python train.py --n_layer=11 --d_model=160 --n_experts=192 --experts_per_token=3 --d_expert=64 --d_shared_expert=0 --activation="geglu" --moe_layers=[1, 2, 3, 4, 5, 6, 7, 8, 9, 10] --router_score="softmax" --normalize_top_k=true --routed_scale=1.0 --balance_loss=0.00248 --balance_bias=true --init_std_router=0.0293 --lr_router=0.000434 --n_head=5 --n_kv_head=5 --head_dim=32 --vocab_size=14624 --norm="rmsnorm" --norm_place="peri" --norm_eps=1e-05 --positions="rope" --rope_base=10000.0 --rope_fraction=1.0 --qk_norm=false --attn_scale=0.177 --tie_embeddings=true --parallel_block=false --extras=["capped logits"] --init="normal" --init_std_qkv=0.0442 --init_std_o=0.0549 --init_std_up=0.0632 --init_std_down=0.0632 --optimizer="muon_hyperball" --lr=0.00727 --lr_mult_qkv=0.5 --beta1=0.95 --lr_head=0.0107 --warmup_steps=200 --schedule="wsd" --decay_fraction=1.0 --decay_shape="sqrt" --final_lr_fraction=0.0 --batch_tokens=65536 --seq_len=1024 --doc_mask=false --train_tokens=551600000 --steps=8417 --dataset="wikipedia_en"
Below are experts of layer 8 (counted from 0) of a mixture-of-experts language model. Rows are named router (the router's row for the expert) and show model dimensions 0-79. Each number is 50 + 12 x the weight over its row's rms, rounded and kept within 0 to 99.
After each expert's rows: a language model's description of what the expert responds to. This comes from a sample of Wikipedia text that the model never trained on.

# expert 57
router:57 42 50 67 17 62 72 47 52 59 63 53 58 46 49 52 64 44 43 45 48 69 36 27 61 50 55 61 62 51 44 58 57 53 57 54 40 44 41 38 46 20 64 46 33 48 57 41 61 58 35 59 69 38 39 60 66 35 52 54 40 63 53 43 50 54 63 47 39 47 43 54 57 45 58 21 77 65 42 37
What it handles: Opening parentheses

# expert 46
router:54 35 55 65 63 45 34 54 44 47 55 50 47 71 58 49 73 40 45 72 46 32 48 49 72 46 41 40 51 31 44 59 41 59 62 44 68 54 44 50 43 71 57 68 39 56 61 38 47 63 43 40 59 34 51 27 50 56 34 37 52 53 54 39 72 49 31 43 56 47 63 53 62 59 24 55 44 43 51 40
What it handles: Mid-word consonant clusters

# expert 3
router:44 53 82 61 56 53 43 50 43 31 39 47 47 38 28 66 52 53 25 61 47 59 38 56 45 18 41 50 61 55 36 53 38 50 63 36 55 34 67 47 40 47 32 57 53 53 55 60 53 50 47 56 67 48 47 65 55 59 57 32 69 46 35 51 48 52 42 49 40 48 56 49 47 38 30 54 47 66 48 61
What it handles: Instruments and medal metals

# expert 33
router:57 70 54 55 39 30 63 40 48 49 61 51 50 59 48 54 39 60 53 46 37 65 52 59 59 38 76 66 30 51 45 34 38 43 39 58 67 82 61 75 44 51 41 35 26 40 47 52 55 67 58 50 40 46 37 48 65 61 52 16 39 45 24 30 59 47 56 41 42 33 50 52 37 57 65 57 36 72 48 39
What it handles: Table cell separators

# expert 52
router:41 41 33 30 61 59 35 66 45 54 35 66 49 42 50 58 32 48 59 59 59 56 37 50 25 34 50 33 57 61 62 79 28 27 50 24 59 53 58 48 81 50 42 47 54 32 51 39 32 51 45 44 50 51 58 37 49 54 53 49 62 34 60 59 48 52 39 52 46 50 47 53 60 41 49 49 63 57 57 44
What it handles: Given names and born

# expert 0
router:28 36 28 47 44 60 52 79 36 43 58 58 56 39 57 60 51 42 46 68 60 54 40 48 81 54 34 60 49 53 62 68 53 46 43 77 47 65 38 48 45 57 38 58 40 53 24 44 43 43 61 54 56 52 53 32 66 42 61 40 44 41 44 45 63 44 59 66 57 38 39 42 48 35 52 59 50 51 46 59
What it handles: Table cell separators

# expert 22
router:48 25 62 43 35 35 61 55 62 51 27 60 33 42 50 78 61 23 28 56 57 57 61 55 39 33 50 60 61 62 33 51 65 62 48 35 65 52 41 48 50 47 53 54 61 54 66 76 38 50 57 68 43 42 31 46 47 48 41 47 62 56 39 48 44 62 26 40 50 48 53 45 40 30 71 38 48 47 49 25
What it handles: Music chart names

# expert 35
router:46 81 50 54 49 27 37 48 44 40 52 40 51 57 43 59 80 43 40 54 59 64 52 56 31 50 72 26 30 56 39 69 56 50 46 41 52 53 43 40 64 64 45 55 48 43 40 56 49 50 77 36 51 37 49 40 42 55 49 64 64 56 39 37 25 67 34 59 43 61 52 49 40 45 37 60 28 48 24 60
What it handles: Surnames and name endings

# expert 10
router:54 68 59 63 52 55 33 39 54 36 41 43 65 39 55 37 45 65 34 48 59 59 44 51 69 58 45 42 58 21 52 56 53 40 51 34 62 37 25 47 46 65 34 37 52 74 71 70 62 64 49 46 56 39 37 67 51 51 63 52 46 64 67 62 34 47 28 60 37 32 60 54 39 66 48 51 26 57 51 74
What it handles: Position and size adjectives

# expert 17
router:48 45 66 29 68 42 37 38 43 44 56 35 53 44 67 49 47 62 48 51 57 65 59 47 61 56 43 78 48 32 47 53 73 51 85 35 31 52 67 47 44 29 46 67 52 51 63 40 55 60 52 33 41 45 47 35 47 53 50 56 74 42 63 61 61 40 51 56 49 63 40 38 45 61 63 48 51 52 32 39
What it handles: Mid-word Greek/Latin roots

# expert 38
router:52 40 46 58 53 46 49 63 51 43 50 47 31 54 60 64 47 50 45 63 59 55 40 44 38 60 48 42 38 43 38 71 57 39 40 46 29 46 69 58 56 43 56 51 41 56 44 57 60 65 59 20 59 56 75 65 45 33 57 31 44 58 24 45 41 49 58 55 50 49 64 36 30 45 40 47 34 49 40 71
What it handles: Surname endings in tables

# expert 16
router:67 52 27 57 71 49 43 57 44 36 46 62 66 64 71 38 35 44 61 53 50 45 60 26 35 43 52 37 64 53 62 58 78 51 41 43 61 26 62 58 63 46 47 51 47 50 60 44 53 44 62 45 66 65 45 55 49 57 66 42 42 52 24 53 44 43 51 66 52 55 50 49 35 57 45 45 52 57 44 52
What it handles: Roles and titles

# expert 42
router:65 62 36 57 70 51 65 38 54 58 39 62 56 69 50 38 58 52 46 50 79 55 46 54 51 66 71 47 59 66 43 42 35 35 66 45 51 31 46 64 50 38 68 28 50 40 62 50 38 46 30 69 60 35 59 65 41 72 45 42 50 61 50 44 45 59 54 52 47 45 53 42 41 37 27 27 43 63 71 43
What it handles: Number endings and magnitudes

# expert 19
router:50 54 44 58 43 56 70 25 57 48 54 57 75 70 30 53 52 69 55 60 48 33 35 77 51 57 55 60 27 39 35 42 39 52 32 63 59 56 47 53 32 43 57 45 53 32 65 45 44 58 40 51 42 67 68 56 22 71 43 47 55 40 61 71 47 50 46 34 52 35 52 40 67 33 41 35 51 52 46 62
What it handles: Periods and closing parentheses

# expert 54
router:50 43 53 74 61 40 43 56 73 61 53 43 40 61 50 43 36 51 65 32 58 50 33 30 42 46 39 43 48 77 64 44 63 56 24 48 37 55 67 65 53 32 61 48 57 49 60 60 40 60 67 56 63 43 71 52 46 69 52 29 64 67 63 46 65 36 78 69 46 45 66 60 35 38 54 65 66 62 46 63
What it handles: Institution name heads

# expert 56
router:58 62 65 36 61 47 40 64 29 47 45 55 65 20 64 47 68 56 46 51 69 39 42 56 75 37 55 28 65 48 31 36 53 63 64 37 72 60 53 56 45 53 58 54 51 54 70 63 65 58 49 56 43 42 37 78 57 45 67 41 59 37 56 39 44 58 40 32 47 37 46 53 45 39 59 39 59 26 51 37
What it handles: Prefixes and modifiers

# expert 45
router:52 34 50 59 45 35 44 57 61 26 62 42 44 23 61 32 52 41 57 51 33 52 58 26 49 15 33 58 43 44 57 40 36 45 32 44 72 43 52 39 55 38 37 51 60 32 61 64 38 24 55 55 29 62 32 37 52 46 46 40 59 63 70 51 62 65 75 59 52 43 49 49 53 44 73 66 72 52 72 49
What it handles: List bullets and field labels

# expert 8
router:44 41 54 51 42 47 36 42 42 56 46 20 37 52 59 55 63 32 64 57 52 57 30 40 32 56 22 47 49 39 58 39 61 50 42 52 42 50 51 58 35 34 40 32 27 67 59 65 68 33 43 37 41 70 71 60 51 51 61 40 60 57 65 77 54 34 69 42 55 42 63 73 48 42 49 65 61 53 48 39
What it handles: Article "an", document nouns

# expert 6
router:42 67 36 51 48 56 62 48 39 44 64 52 39 45 36 65 55 46 73 47 40 40 46 55 46 47 62 36 35 54 35 56 47 59 64 80 33 38 51 67 78 52 47 33 64 63 19 52 49 46 54 67 45 41 70 58 59 37 53 37 54 35 37 52 47 57 52 41 50 46 58 34 50 41 39 39 67 57 44 46
What it handles: Prepositions and dates

# expert 2
router:45 39 65 51 46 52 39 58 50 49 30 70 53 35 67 65 80 52 51 59 47 72 69 30 36 57 51 86 50 47 30 57 39 56 61 34 47 63 49 46 71 47 59 59 64 46 45 34 44 58 51 41 42 76 69 36 35 61 67 65 63 62 57 58 57 72 47 32 79 41 52 23 49 64 54 47 44 67 71 68
What it handles: Closing word pieces, years

# expert 51
router:40 55 56 69 42 61 73 36 45 50 34 65 45 63 60 60 60 26 42 48 43 55 08 49 55 63 40 65 41 60 53 56 61 45 61 55 21 39 54 46 40 64 59 52 55 75 48 77 52 58 59 66 63 50 51 56 56 55 47 34 55 46 33 55 63 41 72 42 57 47 66 39 35 45 35 59 49 66 57 47
What it handles: Sports competition names

# expert 13
router:66 47 68 59 64 57 54 38 41 60 49 36 47 44 51 29 54 42 35 54 49 46 54 46 61 47 60 29 60 31 33 42 67 56 59 55 41 29 67 63 25 67 43 67 36 42 46 78 68 37 68 62 44 35 50 57 36 58 57 33 49 52 64 33 41 64 32 64 54 51 46 63 32 32 56 47 60 63 48 77
What it handles: Group-describing adjectives

# expert 39
router:47 41 44 54 33 53 55 57 48 47 44 49 47 25 64 52 35 38 47 21 62 44 54 48 66 47 36 52 66 48 47 71 49 45 41 52 31 54 44 60 72 66 39 63 62 49 28 66 57 52 46 42 35 91 44 69 50 57 58 28 53 66 39 17 60 52 49 60 42 47 37 39 35 34 42 57 47 45 46 51
What it handles: Section and table headings

# expert 31
router:40 43 65 43 49 33 47 40 51 47 48 44 62 19 69 67 72 70 33 74 52 41 50 54 54 35 26 41 41 49 80 32 47 61 65 41 67 27 53 61 53 38 43 47 52 51 54 62 38 40 50 55 42 44 38 67 58 37 28 40 48 75 46 56 58 32 43 48 50 43 56 49 39 54 35 41 38 51 42 54
What it handles: Physical object nouns

# expert 49
router:53 54 68 51 63 64 57 47 62 61 49 76 46 64 34 42 45 59 57 72 53 44 68 50 63 79 57 45 40 39 26 41 64 27 64 52 30 50 59 49 40 63 56 60 28 50 54 38 61 50 66 43 40 56 54 70 60 56 72 55 48 60 67 47 58 40 42 60 31 51 55 53 65 53 54 49 56 48 29 45
What it handles: Mid-name syllable pieces

# expert 24
router:35 64 36 47 52 70 57 45 43 61 66 62 62 57 35 34 73 40 62 51 57 52 58 53 61 53 68 74 60 64 56 61 47 62 31 49 28 49 45 33 60 31 56 43 58 44 47 14 47 35 39 62 58 41 46 28 42 30 58 13 63 59 55 59 48 61 45 63 57 30 45 37 39 58 43 38 37 54 32 48
What it handles: Line and sentence breaks

# expert 60
router:62 46 47 70 51 34 51 51 42 42 38 47 18 44 61 59 37 50 25 28 70 47 57 42 32 51 33 49 77 44 52 57 59 54 25 53 68 53 90 53 65 39 45 56 64 36 56 48 56 63 42 39 35 62 72 60 33 65 63 39 55 55 43 52 67 66 60 51 47 47 54 47 26 45 30 34 39 59 45 61
What it handles: Table column headers

# expert 32
router:58 50 39 46 47 58 43 54 35 43 68 57 53 58 52 40 34 28 69 46 44 39 56 58 58 44 40 27 56 76 50 49 64 38 47 55 67 46 44 64 45 42 51 58 73 44 53 26 57 33 52 52 66 55 50 45 51 35 51 27 63 29 29 42 52 37 46 45 39 38 24 45 45 57 57 41 35 46 32 53
What it handles: Clause-linking prepositions

# expert 5
router:46 37 50 44 46 44 67 36 52 42 38 31 74 43 51 49 36 45 56 56 45 34 66 41 59 66 43 57 43 27 39 53 87 53 34 55 48 47 40 59 67 68 64 71 52 51 38 61 42 51 45 34 45 80 41 59 53 56 64 31 48 55 51 48 71 47 72 45 48 42 68 43 51 67 43 52 49 54 37 64
What it handles: Election and geography figures

# expert 21
router:54 42 42 39 65 56 37 41 77 44 34 56 55 39 63 60 51 45 28 43 44 23 43 41 38 52 38 72 53 54 44 44 30 37 46 32 54 45 52 38 66 70 55 45 44 28 64 65 35 45 53 41 59 61 44 59 72 44 49 47 40 54 41 26 61 54 66 69 53 41 53 46 66 47 40 49 35 59 56 55
What it handles: Measurement numbers and units

# expert 47
router:53 56 42 41 70 45 45 67 57 53 49 41 28 62 52 34 60 52 43 69 38 54 57 59 32 23 41 55 61 63 25 47 40 34 58 34 60 57 36 45 46 56 52 52 65 57 32 53 43 43 56 40 30 68 76 45 70 65 56 51 58 55 53 45 30 33 37 41 53 53 75 64 57 54 41 33 60 48 30 70
What it handles: Vowel pieces inside names

# expert 4
router:62 47 64 33 65 47 44 40 56 68 46 39 45 57 66 71 63 70 15 39 33 15 53 76 55 41 28 54 66 45 68 37 44 46 71 59 80 33 47 71 50 41 61 43 46 46 40 50 57 58 59 47 45 47 48 34 55 53 55 59 59 47 37 68 55 47 81 44 71 46 48 54 39 60 48 58 35 55 49 40
What it handles: Latin-like word-initial syllables

# expert 23
router:38 32 43 58 53 36 41 52 47 64 38 24 36 47 36 57 55 58 45 40 49 28 60 44 63 41 22 47 67 38 65 23 72 42 40 53 51 36 42 25 38 26 47 33 36 47 61 34 45 51 38 53 25 67 38 56 63 51 52 52 54 40 38 37 37 50 47 56 55 36 45 51 48 62 58 56 60 36 70 53
What it handles: Taxonomy article function words

# expert 48
router:35 54 68 58 64 59 41 70 62 35 57 38 58 48 77 40 46 61 38 48 60 55 43 56 67 57 56 30 27 54 65 69 67 27 54 47 72 48 36 31 57 53 48 46 58 45 41 62 68 40 54 53 48 39 55 47 54 40 39 45 18 44 52 39 63 48 38 61 46 50 24 59 60 80 57 60 59 47 61 40
What it handles: Capital letter name starts

# expert 15
router:53 73 36 42 38 33 43 40 32 37 52 43 56 60 64 41 48 47 45 52 51 56 52 59 54 39 46 33 59 44 47 60 73 53 52 47 57 58 39 56 58 49 52 40 52 55 69 47 54 64 59 65 57 68 50 50 49 64 46 60 28 29 38 51 36 60 51 33 30 52 32 78 41 43 33 64 33 44 43 27
What it handles: Capitalized name openings

# expert 20
router:52 61 43 59 51 31 47 37 33 55 50 46 53 48 43 59 59 50 45 73 61 56 29 59 58 52 67 42 66 65 47 57 34 45 80 40 48 58 45 55 70 53 42 30 48 44 74 50 45 45 52 52 45 48 62 72 33 44 81 14 64 56 58 72 35 45 51 44 71 40 43 49 54 68 58 53 40 40 48 66
What it handles: Year digits, evaluative adjectives

# expert 30
router:53 75 50 51 37 51 77 57 43 49 61 32 40 39 31 56 47 53 75 53 69 32 55 56 35 51 54 45 35 75 48 35 51 60 64 54 69 67 42 48 64 58 40 51 54 31 46 33 39 51 50 59 56 70 62 50 48 55 48 55 29 55 55 23 70 13 30 51 59 50 42 33 42 56 42 59 56 44 57 62
What it handles: Past-tense event verbs

# expert 61
router:53 69 52 66 41 46 39 49 58 64 14 64 54 30 63 53 48 34 50 22 54 23 55 45 77 63 53 77 35 25 25 68 35 55 52 45 44 60 55 40 64 44 32 55 51 51 26 64 52 32 47 41 44 61 53 44 49 63 35 56 57 45 44 28 56 61 48 72 56 48 51 53 52 60 60 49 56 54 51 63
What it handles: Infobox field labels

# expert 11
router:58 36 55 46 55 54 50 65 56 62 67 30 55 46 70 49 48 61 62 35 61 69 50 39 60 45 45 34 18 62 52 44 72 45 46 51 36 39 35 41 54 35 48 20 55 77 55 45 41 61 74 49 44 37 54 58 35 58 49 46 54 41 56 64 34 54 27 60 34 57 26 52 58 46 48 54 42 49 38 33
What it handles: Capitalized name initials

# expert 53
router:36 27 56 47 50 59 55 53 32 37 57 52 57 66 50 51 37 51 26 38 24 33 53 51 40 43 46 31 68 63 35 33 41 49 36 64 63 28 47 48 31 32 58 42 44 55 27 57 43 52 50 52 41 35 46 78 29 52 59 49 49 36 66 57 43 54 40 45 61 35 30 27 42 42 57 68 53 43 45 61
What it handles: Infinitive to and modals

# expert 55
router:24 60 58 50 22 57 54 50 56 65 60 40 57 57 60 46 80 51 39 40 75 50 52 55 36 53 47 63 50 69 59 49 30 56 45 39 55 55 35 38 62 51 46 34 54 29 50 33 56 53 57 63 39 58 45 49 34 52 62 44 48 45 35 78 59 51 69 33 52 47 42 48 47 45 75 13 33 54 46 48
What it handles: List and table line breaks

# expert 40
router:40 62 53 55 42 52 54 39 56 46 21 23 54 72 74 37 48 47 65 50 56 26 59 24 34 57 50 46 43 68 67 64 33 49 30 51 47 58 38 58 44 55 67 40 58 62 63 71 44 66 58 53 57 63 42 29 69 58 40 68 27 47 49 49 49 49 37 59 30 50 57 63 59 44 49 30 59 39 41 64
What it handles: Capital-letter abbreviations

# expert 43
router:42 69 56 54 29 61 57 56 65 59 53 49 36 54 68 36 66 53 51 54 58 58 65 24 44 30 55 37 43 56 51 63 47 44 58 43 49 71 53 54 73 50 48 63 52 72 68 51 43 49 46 51 43 58 70 34 52 44 43 35 20 33 33 62 34 44 55 43 67 36 39 53 62 59 40 35 79 53 39 62
What it handles: Sports table separators

# expert 58
router:60 71 35 45 53 56 57 42 41 65 67 32 59 53 43 54 44 65 66 41 51 49 61 22 72 54 55 76 51 46 68 41 38 43 61 52 50 47 39 53 50 79 63 49 29 49 64 71 58 49 36 35 49 53 60 53 38 83 64 50 46 42 46 49 41 64 49 43 52 53 65 52 33 79 49 42 34 36 52 48
What it handles: Closing symbols and endings

# expert 1
router:53 67 42 47 57 56 41 67 59 49 62 62 45 54 34 21 41 51 70 62 44 65 34 53 49 34 65 39 58 59 31 43 49 60 22 72 41 20 47 50 79 44 43 38 56 53 46 46 58 49 48 69 55 45 66 55 59 26 39 36 35 42 42 41 63 64 43 41 48 66 50 43 44 76 32 52 62 57 57 61
What it handles: Temporal clause openers

# expert 63
router:41 33 57 55 63 45 41 40 50 39 54 45 47 47 56 53 45 67 44 63 60 66 71 59 49 55 56 82 62 26 39 62 63 56 59 49 44 33 32 59 42 42 50 68 55 44 61 41 51 58 60 37 56 57 43 47 57 38 45 39 37 52 35 42 48 35 59 49 64 40 56 61 61 55 54 42 64 51 55 64
What it handles: Mid-word suffix pieces

# expert 62
router:48 51 38 35 37 54 59 44 58 46 36 47 64 43 74 56 63 54 59 25 43 38 58 24 29 54 43 53 67 65 49 61 46 45 37 39 69 36 61 59 40 48 37 51 43 37 62 73 54 78 53 55 46 48 55 47 35 27 48 39 50 34 45 47 59 46 52 25 36 44 38 55 40 33 43 47 55 38 56 66
What it handles: Codes in data tables

# expert 12
router:45 53 37 59 30 51 45 39 52 55 49 52 51 55 68 46 46 57 35 38 82 54 54 50 63 46 56 46 37 63 52 41 39 56 78 12 53 49 40 46 71 31 59 51 72 56 61 56 33 42 35 57 51 49 40 50 78 45 43 53 48 57 62 52 58 59 35 55 61 60 63 65 39 65 38 53 48 38 66 34
What it handles: Numbers and list numerals

# expert 36
router:23 54 48 41 40 47 48 47 42 41 61 44 68 62 63 58 52 50 52 64 29 61 54 65 48 57 54 27 52 67 47 35 44 48 31 56 51 50 56 71 25 42 58 62 51 49 66 30 46 69 44 47 54 39 38 58 74 53 52 38 65 50 50 53 41 65 61 47 41 60 53 34 55 58 58 60 42 65 30 51
What it handles: Hyphens and prefixes